Experts of a small language model: 1 pick a token, 6681 steps.
Below are experts of layer 9 (counted from 0) of a mixture-of-experts language model. Rows are named router (the router's row for the expert), gate (a neuron's input weights, with its number), up (a neuron's input weights, with its number) and show model dimensions 0-127. Each number is 128 + 24 x the weight over its row's rms, rounded and kept within 0 to 255. Numbers have three digits each.
Before each expert's rows: "mostly gets" lists some tokens that are sent to it at least half of the time. This comes from a sample of Wikipedia text that the model never trained on.

# expert 14
mostly gets: " won", " played", " Born:", " include", " served", " joined"
router:118163092185102127135108122145092083104132121120106136123115152147151125125111113125091114140165138138127124145104128163146143134115092145163117138104149120139098125143130096107117111140113147126143112101146150120098169128140139110151115187084159153071088105155107127166174143108109118131125120087137106168107144132192176115127108140121105111125128090119148110153088152084138091119144
gate0:108176125136127149094127156082125129132169116140124169133164178158126097135079164094118146066114110114154145140103142157118116099105132163154146153124139130127097147136103126111110107174153106105143106119138123097130129151114131137119098189109150146119115143155163125174141107113110113119154154105142165151145101126154102152144128155130185133122123111130149125123123166152144128185100
up0:082117140143070121141130104119084119143159122157154163164109146150121121122140174100107142112121157115151101136143170097131123145143105108108165147112126152102082146127090126140113125122152153111134159128146084104099079097117134116153135155157151118158146122099098109145093129133098109115141091132146163138122132079153089142148085168161151113097131160161141122139159139143099110095125
gate1:140129112142050164114141135104132103120166143121113145139087143164108101172146142151136146142104122098123141116161099143150142142132133125143142127091173125134116154111145151104150142124125170094173132137103116128107142134066115106157089132146144138129114147120099143132110131076147140147137105149078133141123117136123101110129132156144144087107148113104067144169140174155119154097084
up1:112160148149125085156131110126152132138096106178134150067095108180133131122092111125130131149119085123155106123103142121106099146107126136120140097153109130091184115118131143137148130141097144157140091146119131112108121164131127123089136125127117088101141085114143133125112177128148115124114178112116118103133125110139206135110153119169128111162103066156105122108139162153144115138152
gate2:073096121113128155128139089132168110150149134123157075145121143085110104134141147125106129130118147134082114114148115077136100126114144121106106151092091126162124155086119150135099114092129163162108157134149149137111139143134123118144147114104090166105143159116162165130089100153107147096183109127135136106152145144101082148139096151142152133101102161154133168167132119138116132136089
up2:124168124120126132089121084106128113131098183114122132123152109150170160143143092123109123151119102117114140137116144160095138128137132123134113120119163100126114119198113134126125115152132143155145107098165078131097108160142158102145116150089112165158122073111122123137197142120106140119103114090126117171152127116137130123142165111139115172116151157077140121132126180135120150089160
gate3:151143158159132124149097111131168147161119167133112112149170134134153100125153101093154152086135154101093105127137117167145114139120118085117122107114146117155140098111128169079159127140123087113106157166187124122145134141101113141145086122145142091125114140076131148116146177147133114152143160101154179135137094089131134076138116152124151112096164122112151138117136127126097124153116
up3:137134142141152154157105130105138097127164109113134105137155119140130125143123126128113166115068105105078087106143098122133158117131166116138130132135099161123114108054142167115101111148106150108085108138157132134134123133084147152122160098153099126121103147085153130148123115175113127141112134121115135162102113134093097137140140095156187125164175155130119177110156121177143135132135
gate4:143140131132118153203157149138150131154086089137117117108146126106093148136164069109131136106131164139118143114109109144133074178106090142159081127144113104135162146133131142127123124153112097126163118122145107156131103111123121130112097100157135133124141134150109142166140151104111095128115106118100145109144106105115154108147127151142163135164106080120141119084147181092105183143141
up4:140100129165110129124151163124119131148168132141152143126117113092128144158163126104131099126128096107120105152077072144128121111106134102148161154199140107128150089152148153087097127103134095174100143149186146124155150132113108112125144127146117138113101087128138130150104171125113122163120143106082116126142117080093128120125151155120132132140142104119150108105147175122161083159137
gate5:084105124176107116122183133143140106136138083125128146133111178110103109165169144119122107123105146147130139102178125107145174126143117149165168138122112148153120092096111135098092081119111140171143166154149110153140138133103124129131129168105130150092085136108116090174128089125108139155166124131128121143130109144148126132115100116121127162097128102130123150096157095148106158112176
up5:162083116134094129146140164135119109138139074128112151117126121144113153102114166106121126104132097105119112102145108137162151127154169153134115123100070170146084127129135114141137107087132108132153130106135136163202109119135130100087163137153174059091148146166103143096097131132131119173119107116118096091104124133144123129095096148102127102134115104147130139132130103108116122108121
gate6:097125133146110126138127101112145134138101111126115150122091128184107135168136131180105139103090127109116099107095147133146137102113116122122103117132145163079161120140103146175118140115117137095136161110100084130150119102158133108141151151123123123108117150130115144091160190099155097102161139119098129134109148151109127136167180147167106116084164074123138141126143136098172106096140
up6:145105129127129128142144125115119167157114083140123125135110107155134118115135086122151186166117161079139146153144136119119120168145150152126134159124116122146122129139135127076133128127101145131132121112129203131156180099129159093155094105123121116159111102107157131114100141103173122117079126112136164121110072130111185110109141120112144113118116108151082091159146131101131101083143
gate7:130068166159118124121145159149085131113178065161106137187135139091144126121097147121112168128158155129146137113104148121141125114162092096150103124107114117171128114129091094138146175103119096126137144146114124143168132114133082136154102124172185140157128105098121115122096088132105111157139124118128136120123127136132120149136118133133122106114185130101147114152080149141150125137127
up7:127104151129156101117121135136191118164128145142114140142114143168119130119134066115099166149068133132127130069114147121148167156102059101143097122097146135129151129088152159139111113124110172115120110096114098118109116124134141123118104154125153127118093092145091129120140122138137112173160152125153114122112115082166156115108060162147154115125137149145125147149125114116147128131116

# expert 13
mostly gets: " again", " China", " Jr.", "ially", " Festival", " initially"
router:137133143116144151144147138101161147126072180131126084089124123114127148148130108090147143098152137106157088127176131124131149108145136168116170155120126111127115103110151131122117129159094139136103106148132151126180081089129139156100140112125122157103146146120112110080107139147108096126148186116122096118145085115111130164142153123189089110151160158148144122139153106166125127158121
gate0:117130102125113143076150095109134131137164190128103140105122107166097145117082164154140134143077122134140122159109137139129159111152125137136129120144151126074144078128110143134130108106098163105191111149119126134119100099171129102118067127184141100107121142099113133149098157157169127085108156146122138130152158105151150126118130129141089091131127110137112152128098146125143137151140
up0:195122122104129135068103112106124123112116145118178137118118131138067079102115152137109101158124112163129100176124110124130080099093164142120111146123112177098105123131125165121149097146119128131094096117121149117116134124107146148121112096108120144120142157152150160134122138103139077134143118148113212099139145118127114116141138133129161089133146116179121153134118137132163142120108
gate1:152153108120153127161148148144119178169115105150130111123121150134129153152167093167138134174124126154115128110131129084159112135111149129140128151182161202119168140158149092105128086149111103164121151078151101180159107103114139147113086146119104143115125102161129113120111134133134145116119135114096121120118129123099139113155129114120135103144121081108140168133149174145167137099130
up1:110173103122124101117133175120161142148147116109122111124101138133099102097136090104178130112094115169129110128134139098110116113166151133132136130108112085140159123135155073147140075139150100124120109115140135131126127078149107179126092156196116137159116154164127130106137126150120086144111135120106118115152083123109143130084144126128089137128096131132113168158090130156099092141156
gate2:101138082130171106132111130118135107154118110105132136134102139115132103124110167131169140151105133165129116080120137118086132057121149145122159151110147158135172093110142164128131148109157091126102127120147101129111184105128096103080125103150124124134138191147125112147129137133148090074141159121104133130138145132092101164174128140109136150118119128124084114150152077103149128125121
up2:150123124143142171099129129139150174120130112126108127124146089138166133126146121110164128104148125060118149143135149180099123127120112101144095101136120134194142110137117049139107122161149152094107143106151123112127124127133164125117107166116128176135103080145159095162159111116117150120131107110130140145134099150133124141112154107099140171099146168104130154098114161100107122090142
gate3:165145138129128139145124141095154141172090146119111089127152108165125149165128122129118118137110108138147150142089134138149167144118155158153124123140134153089147115144105114141121114135196142101127096148150119138111179178170143128183148110108136133127097134129116116156114161171109141159118152165097173129160118098137086128111129126144117103101164136095167130084154094112129137164155
up3:123136107181152144138133173161155142165105131082122143156138154131118135157129136118121090169122110127157148158113108123107104150105105141154167178166131191113102097135112171130115124142112106102135128163147178144127166159136111138161141175130141103088084129118152154172098142173117152140103115138131127134155121128141147140137157137111161101133155138124141141108131104094085129146143
gate4:158107193121130112131153129106135150134096165148154113081161104144113133119152095115151141105134073113100129101129119148143149123129139104151120127183111156130105133142103110171135174079136132112086104148117137121103119181144120117054134093099100126124142060141154119111153106136131138150128159136118117146113128128121123172139134137099124084141138132113106147136103110105161133089125
up4:135103128140130166103115146141148103141153142113127133072103142138126088122113120156092131220110069157129156144134155115128131112114121104132110141139152129122117125146137159109146090141104135108074130126151131118090105156111138133107141124112128104118144141119185165117136148164088135100126123129175116130131152140150133156114142116139132096129126158187135133097184106124070115141163
gate5:134139133136123128119089081110119075106133166128163128093135102128123081105156143109142098114130116119133108127112089106143147131123136106137111141171123156142113148152114136134099120089162151143119144145131098160112153127121145101133160098134164141086105091171135076161160111147138085155114157156105103137110117118106098146115089101124111155143142102071110169117095134083169117111113
up5:117102140127149089098114129146143077096111123140115089157142105121141106146147091090151172102143116094106129129152098130096147110083111121101138177170122153135140187128131158165095151111119142121124116092123112104124067147139129103106113162151152132166108113169106094130111105134157114118095142153121124114147098142107139100112093136101142127167124099118126108167081117134158127142106
gate6:088125146119120121120131125147169053098122111138138145126149136105165119101160149149146101114119133125112123115119119118127097128176147136134128123129093117130103113141141134158114094136109157158150133083157147121091144102115154104107137115134141091163193153099134138104095123117168160154179114116137161112112169121131099147156127123129105094134121111105096126165080086176159115161108
up6:092101122157112146130148143137110077135143067122118077109109157125099108135181145099137131126112139108120149069127103135135132112138110153121105132170100141122094129124132097090123083128165124145122103153121106143120148144166128103126110161111114136107155141111144100131173169093142125120187117135137141131138138130149115143168081151115146094110127094079086141135076108124117115111148
gate7:164124136156156114077180153141098107165147092118148155130136098122103118172111096146120166104134117110140138128128118121098109148152102180153111136171139099151141125164094154092119108168157129123131123080106104105149141114136120163084132111102141114152113111118121129127136131147141118105136126121122127131159143101094147161134154080130174175103148097111156107081151167119108127153151
up7:102125093092121096104107109125119157107135143128122135136119162160122156117115137118092078129104059111083153160177104160147116149108138154119155117122122099125064114138115125163142123138122154084104094128121138142110093156153144082125123157132140112135112160151116131169165169093141088148110169127128138129076124159117105130123150144170119134134107132119141113143134101139097157146103

# expert 8
mostly gets: "ure,", "Population", " ago", " later,", "\",", " time"
router:164101146130131149130108114133169175149074172140163118131092143102136155102116111105128151135098132085131124128126137096103145122106120150132134181152159091104091161139168099179144109138104083141122123168132146169116113121162126127137094122112117131136096136139128119120087103115123058105167137152128079125117096126107112112159105102131134132171149147134143115088146119123149123109139
gate0:158124142148108117166155170145108160149134125155136094158177131141141112139115137107108096108128145163110138146092120132101112134171170110082084109164113168123142124124120136156123129083110152110111126151105140155122168149135145119158067097149132115118111097112116123129128121168145122178104180126157137080126110092147144084133121139151088103124136170165121126116122129112146135161111
up0:112140107103102153135116136099104064122144134151122126134149123131101149111124168126166095110154123140128157120158172112091120137177117118123186179121160125137093111132125146170144136075127126166132101142133149094135123090136133117116141125107108117143160154127157129086127126058117153109112100097102101142131114113108110137089152145114154128093122148096161147124092100092145137166136
gate1:133145118139128097144114103112133127166142120132118136127085146145125164138108150128126143123142144114126121103164125134125088117124115128118148100172173097135108122136153103140124133138158158088145156142079115142067160131084087123127097173107116114085116160112086121139114164095140113082155130154123167171102135111160099099135111152197125091104103134125132110109152128127083156132114
up1:165098120112100140126104108071164109133140108118097147113138151157150144111156104132125168147146107064139130143168135167114112129113146092123160113163146135115163093136162138119099130157098111124090148155108130073104145159121119110123118162138129108117105158072151110123156132126119157112124125128138144126114120086116115114092075097155118159077102131122113117140173127125135175146127
gate2:126134099122140112120172087135097162157130166158141126142066117118132099118121121159128133097167110093107141146128152132144124104159185180114109129098148142088093127126126114093138174127144121149137125104166151142151158120126165172135144112122166140120123173082088131132103129154104140121159141093113135122092158174149171127129151156080118103129120124137148121131134120101137124146095
up2:155111147136125121114121090130123129101142145092140094113118129105159084166152141157148140143131111135091117125143163140147121126079131092197171122134143148135166111087138118122113130139154135126113146123133134094080119066134108095132136096176102137122120161127132090125140086148113109128118095122158136126118084149118094114115111164121149127117178089104133133135135075127172093141098
gate3:106143085120115083097153095149149146121122152111127128153078103145100155131098144173139105125143117128137130127131144087131112157085151130113122132111114140101167141128118184111172140120095154171134140148143159135107192121103099107096186127163139096127137161111121127143113127109100138107155143124107168124170157119110137146137163146138154128084113144159142120108128103167132152172136
up3:067074125120133153170131137154125129105124128099085154147127168112119181116088124154148106110067116131160149088158156111122145110124104158092144128115104165152125119147099169127168122134095164159103146125160146137126151144119116144108186159154130130134095150142132113106137131156123139155131148102095090126134137104107135124139149167127141151162099106163141112165125124145100128142133
gate4:099135093108126075123141101142172168144130080162090135098106121190082145116146140144153146143127174089120122103123132110161103112078128139084149135121143161127145142171091135108164095119076110154152124085114152122128122143108134135124134156123108153125132138158095137132136138095109144130121136136114100118135103110094180141156161137119142106107097127134076120116118161128143129150147
up4:134093110092133130162104122089126153121122091153127130092110133121146099134109086159094154124126151116103120117102146166124149106075133106148170103152137083104124129124115086131101076135137095087093110132105108125121103105104093174115111124098143108148122122118117086153122093113153144120132077166123111154103125166114160134130121132161140098130172095115121129097146154128104135091168
gate5:158120111137133109121130153138112181129122124124100111107107106136191108144129069136107156128075118159073112114097108129157137135088096095118130077148150109127150101143133105083107123153099126125121135105154120147136117159132118129165098173170164165157118104134119122147147099167149122146132107148126133122114143110149113099147124146154155123148134155077077131159131162149110123126161
up5:138160139184103127128128125125104143170068152144128128107154115116159127135116095148133129179152140106115161103158145148141190149136145144159115112144147161115132139171129128174102129166141123126085130134110138142113135128131160141101157178103172109095102135142105129123101141143117100147105133150143179123106088094168148113118099138120097122145084134147121136156126151101131103150079
gate6:132131150099112167087098120090119178103162098110112121094158150161136116098115192149128140084155113104150099184107139107174129131103112129127136127128159098102123091144125131100130135135106095118153114145121113163132120156125110155144075150123131134137105129078112132166125126068138129090141157155101150111109149131089112106124153112132112125089117116114131109162143155139100143134156
up6:148098143169124120163138130146092091100146129146113115101142117118152096168126110093114128104116118126122138116112143106125107136145113119154102130150098102093162121171117140133151087104140119116116138147126096140143122151142131180152149109066154101108098085117130127138146133161119160150111121151101079123154098106101178074092116096185108128138143121151159129112124116108122151130188
gate7:117170116174160147143089138114149102143105111110153123138124113104116163153089140151126126113136153126068133159129114145128133118139132121150134130113124136139102153111157136188125111150163096142116157122123127120220140123123138150114120162199155158086128130102101170149148141169117111117138117142140142179139136103118139114131103105116112157124130169131157120114112084130171125100115
up7:109132127082180112148106081099163125159101111122128121160111106133123164143143158132139126114147158108143124112103178176141064131144100121128190124129126151133116154102122134134152128134132112113072142105100111142135108132139106127085073114125105150168117107154114117111138136121160140170117123188146159140121129108154129143095098147164139112110148131118159109143099129107122174156132

# expert 0
mostly gets: " two", " three", " part", " five", " one", " top"
router:097132114128100117107124123129150177113157121113157148118122157116101162077104131153158158095146106097159127151124162124123151070151134151103141150175125123139134106103169129126080093189147146178139141174149116088164125125125133122111110141143165155132129154140131128123093156133122139112117169112177090122153108154111099164106148140154125115158139132094089143128128146127117138151145
gate0:127162132120143126182145131141086149149120132120193099086097123093146126137112100111116131154114137109141130106104123131124126165144122135139148162132150147110106142119186149125136135132197074155112118113115118132155092097108120142140104102123104130161097099103089103103135125125168077128082114145116124141114139096114118165103140150175165128138103147114141121093152171119145131091121
up0:102130145141161137128122163130130182158112119094189123136115105071138091137128140101155126147106133117156131128112141119102165147117125129147204136147161144131088150105165112153102118138158097117115073097124120091153103132128077183148107113114117167153129126128123115106130125136157111066091118118139111149115134123095141133133096144121142136152086132128148161099142131134156132120141
gate1:138162137147130140129094163102112189136115163100102130134151099140121150132127098143153103133164145131157142110118125182071081123130122079161104068091165114146155123148119136177095138142136139114128116142143127114083116139132124130097131186118077131113147109146145180138113149148112118134132131169122110125142141154166147145096140094154142136148149148129150101109126137106105159136142
up1:119102138122139134116126124174157118116115124111179082169127149095158124122116174159106131120125123124133144095146104138126161134144180130116103138117124084109099152114111130118152146133139125131125153124132173066097100116151154076106154131140154107128194149106110140127104118133143113134126155101168115153142137132150095171117080153084166129165097146096121173121110098123137145136115
gate2:165131147153132142135126151177114097131138111145152125161120091139154112151130081119088122163186136129100097122106122173071116123099168147134174140106180105108126148135098095137165111131123110127130164095146107139131095126152130139150114123147129131144114098116091151105108151139119092111087166133148155138098094115146105168095110158151110118154128125113109123102067140135113122139142
up2:133156159149122118094132104103156101106151112145132125143140140167179171116151102129106139135153127128124120087135113098124178131132112129114099146116115148100134115117119147166136148130143104108135088135143119135083115122123158125111094110128141119197130130159145158113157104098136090107083130083128135073130094104075125096152149160168105112061129119122140128132180142129146117123109
gate3:145123167073163123135127142133119096122123160119122110125156168120103115117113128140158187098128137131136130148140104112157159085182116131113140128135122123160144103108143102106105128100136116116117121107094089160158100154145069188097171127133118145158131105164125072094126105105096161120123086125126134133178135151134139113110108141183119119148117127153152111130160119126103142110106
up3:080135098128112075136117135154104105094150126120113142120151111174157121095111154099090107121125106108071102137143102093113161115129170157113121143120113127147103124116161115082123112091063149122126127123160126126147098150134112081175128107129137118148115133138148146131114128112126148126121072128140110104142116115127108101183096136107143158140114113105171196110150147146115148113139
gate4:120102169160122113124130155137162092119109105156094119123124120084186097162136153129118122128165109133151121099113135175175134165154095119144103116072126136162122131097112130149098133148140144163133159137139114165140139110103066109149130109106090120124115148160129107076156103145096141122136114153152112110096100166141132089130142118144154118122125100092147102147126111140174133112159
up4:136125091109109111078123136131142124140119129120111111136123131153077137104027157117154128160119146136135100128148179154123181136138141125119147127129116089098167140185149131121113127142138168065135147106139135085120139109140165135067146099144110120117127124158140143121143138112144127116152081154113134094137121107075120166124096153111133122117158121111130158112126111129126131148138
gate5:132122116079103116148112114125122151120105127129109147136124079149134120116143117108131158145173144119108153123120143110116122083097086105084176126170082140099164142130120081087133141118109085091075102108130140169116153118170101120109140129103139152107147118116108125106150105098138112119118113117104183112117166174146140145128137144129107105122141079170128092094101134112106124101117
up5:135158089124117157134104121077152089125119090124138125058113133191104143124123127149153153119139091085120145124111107116122134109118115171120145133174134112106131143157123148120142140146125158089084115128115127115120135095163167137164190144138130077111122160103118119112111169149102117139111125102127132116116106155124175065149086104141140132127102116127145143096140117106131105153120
gate6:134138134134175117121111121095165122131075072139104149149130134164127164124138114149150136143088129104120112130102130129140131099137135114115174137130133188131127127154134126150093149136150078130102119139127140125127141104114127095087115151121143102149063130155126081091113101129070145143149137125132136144131109147121108157127057112101141103096170124088150132094153118115151109144174
up6:119109143125170152154105128127137105128099113143130105103129153115158110098145125144154174150086185096151092153126123121119169111177124154138097097102153158136133148163103116107134124085137127125076150107147112153105144097134119156107119140086163097116072130136137095151120127154096138136123127120120097151144149154116111155131074104108086101136126127165131172134119096080134121146120
gate7:115169119138145121063130114103117108109154116132154105137125158077144154145120174132105092102146173144148157130133115143106151095117139121166155178103120107106136184151086143144153142110133111163157154106130137140126078135155139128110127153108119127105161155135114162131113103076114131126110091133127143135115128191133132113136104123117089159165141168168114119110120119127128173109107
up7:161154108087129118125142157126148131145139122111108134144117113156125180161157117129138169143118163084133133111118117100133121148111124142162099140147092110106162089078126132140157119101126150105105132074153072153131120117134109103096132116176097148171145113130092154110140126088151139157099122089145133118142153159116135136146122135142138108101150111079120089143172131147081155086139

# expert 7
mostly gets: " original", " important", " common", " various", " Christian", " white"
router:086146127122174142162098161116162188164113151099142093124108132119103110134106151098136134116132109096121135138128152098120099106174130135124147170122098129128126127171186154145099103162120157144125108194106150096135134112141103139138111105137115148100140150149103139116098138157139073140116139144141099129083121153118119137146145104164141146152166159113142159129119124150117162175118
gate0:110112109134137136141130144148083183112102139088148112112117133131162113138121123137152150124149102122173121137115106101162147146171122180138136119115111157160122089111153113112142111145172095114123155120133109150070118093097069128088086128158104127067138102098086126108146148119099094122104127095113117132123161096125168136104101155136121129129127145114112174145125163143143136109118
up0:134103159125136133118120135130134138134152183101161140109112074115127148140128133117155132128152123153170128151102131120133135098137148141163143135115152113139123102088134102152145105161157114134117108136125071164122110071152085155124106114181168151098155122150101113117162145140120113143100164169109159154134124101096084112084154149144122083108146115099152175135128133136111092104097
gate1:115082160138141089123148134146096099122109117103114168121135142134120128104118106118148122134105147150159147115098143072146139145135122179111159083150091129133084121116140123109132135114119130149140112141123122142162117140067137083143108138160150190106118136106142074149113086088111149106098110106158121119092114069121126113059128139099127127149093157117146129122147109133142129132152
up1:171138107156107112122138095121137072124146115181131085106135144122134113119150140144148141100129088138157127121123100171116122105109139099074118145159138138079168100149097156107160146112142126131155127124127139142117167120140155135140089130070126060127103121127128136117120146145130145154133106169053110128159132155157170113146123125127100093106143099130078100109130127126125129127126
gate2:126105114127141140111153137084119132143089106128108118117105122105111131173124145149144185123147153109142142106115120118144133119149066100111083109155155124114203107153127129103121153108147157127107106129142122125090201116128144136117108135132135137143129108142133127088140102104128126099112127081117109163130113085096137141171090152145080155137111093109124126134154169152114145101080
up2:111116143123122140077149085123123123094139145130114123137099119112144111126177145125173160101151145142134131111093160113084128129113156138150109142155097104104124105134118088104135104109082135152126153159112102147154152128118121119173174086098128143138144121119106130154149122113137151112168179121100081109122130205107113109133144116130109174095075145097124092138124134089141130140127
gate3:149139143145114130201182135167114134138120143151143139096163116159130176095128127143122114133161141117142112117110122128085128174107125146136128115126156101127127089153186124176080082144137106092121140149129140111087129141112105106113168137127103117096114124148152125171091106155107119109102175163129100180109142146152123155124130111122112101125109109121125130105151132145171125143162
up3:146152086093099092128104120151147167125180129140139134119170121139131158170089144163123136169145139141164098131091153121117108140146107127095116129090111131135131120101083184111125078124127100115105146134138154120160132124120160094130134104159116103173112146096133108121106145126180131145137113174128117105123156121157104131116138136122188084134142093141127152093150165119124129136162
gate4:167167143173136158143152137165101145089084126109136143125143090118135091164137132109178147143186084115143155150123065129130111167120167103131094098098181117121106117157160137120142157136153130118099104088125157149132136126148093106098155121114103125164161138138136132143108082138102134112133139130137141129138096128131109149123115102098095142120110157122146139158091114122164140113124
up4:111094095084132129111129152080188123124128099125115145090180144112111141152124104159117119085107114132120136125145147134100122092146177127146129150125100148161148106113116147125146097131106140125132121132109119053133111133108149139113138063192091109157129134117105124126138148115178116139107138110165112082120160151093163132097132135148135110117151132135139143144108150150126154083138
gate5:107129136136128113114107148126141133165121116098136164061120133133127101137159157139132170139140127125112159083182137131093127158114097128136166088146115132115158128146116098120123146118149120128102104125121135119093168130147150144081107154113079111131104168199161170149113155094134130125097112117109121143130104076146167096132142141102155132094115146128115135097147112108114113170171
up5:128124111106151126170151181148124124111135093074100105149157130118134109137151132144144183123129132096132124125148106119117100110142171097150109065151110130132152123171117142113126177098144118175113123126143122095117149135163149151097116138167114110150108179150138135080129132147123132111083148133142122139156072076115136139171166141103146156111089128116107100123154117119124132111123
gate6:135119094119099162115081093132124089093121145094134106119134072149155114103105123141077115106120161106078126120104105147175162129126148125123114164145107104078131123168132121133096124128122154077105124107125142117109111109112144152144094129138150090121130154117171160143126140133156117159184144124099127168135116116099106094137104131131122129151151179150170123142173113127112124100130
up6:157184201153150138124111108135121125131097127134097164091145118107148129076151080137138097138111148103092119134117116123153159132117095128165118098115129149105133101132110111153082114147121106156124136113111142158166114085138109161129160120129157138092128119140102090136129142142099142128138120179137181153116069123130156108137118118100099132146140154087157151178132108134117114138129
gate7:098140133119148142105116158132142110127126152142141089133114115110155096105143092120134133169129123140163150172152138086091129110141188150147138094119124098121120125149158057127162111059115124116111114160172095138146149091140155122150132109119148118131142097124134111147148113130152143081091102136145123115123164113101107148144140085139082128109155173110116134144133103116165157090132
up7:165139151141112154113138116100131141150130117161139101156111091125131150180115142096154150127142141115110160103133121178169166142108130112133123143148147132139116163094143134155082114114144131154141141099116140137082152156134111144147156124149152122140171183153098164075147151123113113124174156132147139165118107139171104090125139155131140140144096099143176091084104129110120118144088

# expert 5
mostly gets: " States", " book", " song", "ings", " story", "ements"
router:098153095121100125112122118124110153149134108136121137130171143127147181118125172106166113146108097128125110148103161152113156109168158105129169125100127122133150093067180146136106118131159124119157117159161106089124129130115100181119165076143158095131103111120104142102143161129132120107080098124117092116131105169138091146109121137123091162130148107137105121150128119085136111153146
gate0:094114169090124117148145137148155128186132102091119129153099118081106112177125128127140135165125177122104158105169116135097127170120157135143127130133146150108120166117132144129141134173149108139105095125086143091141096154119162109132132148163127117185150166100120169120095110115157135120122114126108143122131108138122123176094151141187150117094151165151108128135155125148140130121099
up0:126098179095148124153165126138113122178111113131131102143126151112132103097091100132119170120120149133157127138128122085180135153166158156084140152100122133117121153155166133128111170139133114118105153139118112112182102102112119130115107137131141144138129145081100113146090096153118137132119134104173123089141105104105141134073165096158146109136124102129175149114172165148120133122089
gate1:108088125151121153112108138107141109091120125113139144109112100131166151140098101090079156148125127142136128126117152111102120156151101139149129142112168150121127112129158149144079100142128099119161125117103103131142112136112118133123096117177068122090134082091121184118104103134169155097116128144116086113084138128138116132129116116109111106146129145137122108163172120185157083082156
up1:121119101121078166144167145157112132149138099147125143122115159064107123131085169120108141122104133096140147132111106106147130178133164132110127143140133137160167126128114114089127189143093147163144160077111124111143113128131111125125132128141136157127177129108137102118086148141122132105138166171138148164151095109135130133080132118127134131127154157146152063097108119130122153158085
gate2:152137121158116090160128092160138169155094163137157122111149115116137140117128060131123091156147123096142146168119126110143140124109164119129133187114149162146149131145141141117094113139156143164075092111168158126090157166148134113137139129106167082130136159136151157115142177132122128117144148123121095125151129166143086131175120126113133118093124125140102162133133073126124140146145
up2:146125149141112132125146145109129149154091101144137105130122178126095110113140074071083145102106131133117126178157129153138113128112095125146111156117123150134118113135134097121054139137128146112112149165137100138160113160107162135117122124120083162088095128122145153115101166130094151133146151163175170121122126121178082124160137153110113113126156144142151150116156105112110084133120
gate3:151113117092115097135147133112079103119134096128132099115114095100168117200115175142130115126157119121117146136114113164109118116136159136141126114112112126146152146113175112097116151122139147174129116139199147152081120115124087146120101143122127120183122114123156142111184131119110110157158136139092120094175114118145145166147100120153140133129139138127128106083148121151108167147088
up3:149145160132141193157115092123110086156132166163128119134123135150097094087133088109102108091142136113130113122121179124120130178154135194095125126113119160093114116143122130119133131100095116155137113158119130106118147116098111133127137102078120138155105091111117146139160132112125143093137167134143112052151115102105149105153128117137143111107157146123117152104103135090149161138146
gate4:087126146131133097132175121134123121161125160142091114159143122132115171113176142110091150114117138121163140127140105115133102142107085122094171128128148124068141108126104109117098100110109163109146109156122112157127096145130121098144107107182153114124131126105126171115100170123120112117146139125129162159101193151117092153151135097105137150126115123151137097139156156088070148106147
up4:151159127106123122086116136116112158106135100104133117063082154145098125153136112143160159159087159109082140106123158117118106126178123082100121117130118111136128140108137124154110181100172134131068159156126146165157160123127130140114148144115107169091106097121142132077097104134119144146123118169126098139167142105101148147170139128133103139145119159109139139127096130153128154133128
gate5:108164140094186142162113144171117095128117124133126103139130130146124112130105103115078127128110123112101131110122125110144146131132086154065149113101076150138148126090138132115105174127114089162130082121130111111146071114119111118125090109176147174132154157175123119118117129158129125129125196156111107109125108121108100126131179142126117140103140106159112129112125157090115145115131
up5:131108115151106102134131120147121129137110102136152152109110142125122134137144156126179120109117123129112084150093124192145113109131152139146129096134177087144148145176121149143161129137133153120109152099155150160113163147105169151109167123104117045124104144100124113130129141138111143133101086100142133198169110093112164128113098143148108096117146108129131119128124090151143092101116
gate6:152123161111098172162160099139081118126112126098134111121115113123111112114133155105107120128146144149111161127104123081159155119120151125107136118119141126152136133153113090117155166150105127124130214106108121124128113115129135118139134119140157101127204100124116118120138133158144159130107082137149101157130157137128111139125169129080109134132121123141076090137197103135087165122154
up6:099123187135116153094113128131153123100146099146112070127117119138125140133125116151104143164094153153142093143139162137134103125151168111101132111142134101133168160133112156118170088103165150116132140168156147105137165095092111137132105118154117088169121136106124130139123124174116162160106161097162097100163103117111161085128108130123127107124092086126124115158146132138171094140130
gate7:124133103130121113143144133130140114134130112147125160155135133111080124120187138110151120130151152142138101126106136147092134090116113041131136114150132119172114148153108151152153122134105177109135143143082173109090131123104063116126106144159120116134120167135159124145216174098145113135153153129139141137138146115127133126105108156163124089107109149101150136140110103140104112142120
up7:143173148151129142128153140149090156132153093110138160112122145091125102116187112124150134143108160136160135129129120144131140156112108090137120097111167114127115077114152159124172120178123113112125163120115100116137134163139132130164147148160091141120093111137105122152165141100155039116123167109125156156115118094127088118109137138104140110142134116165082131159118116107115149127098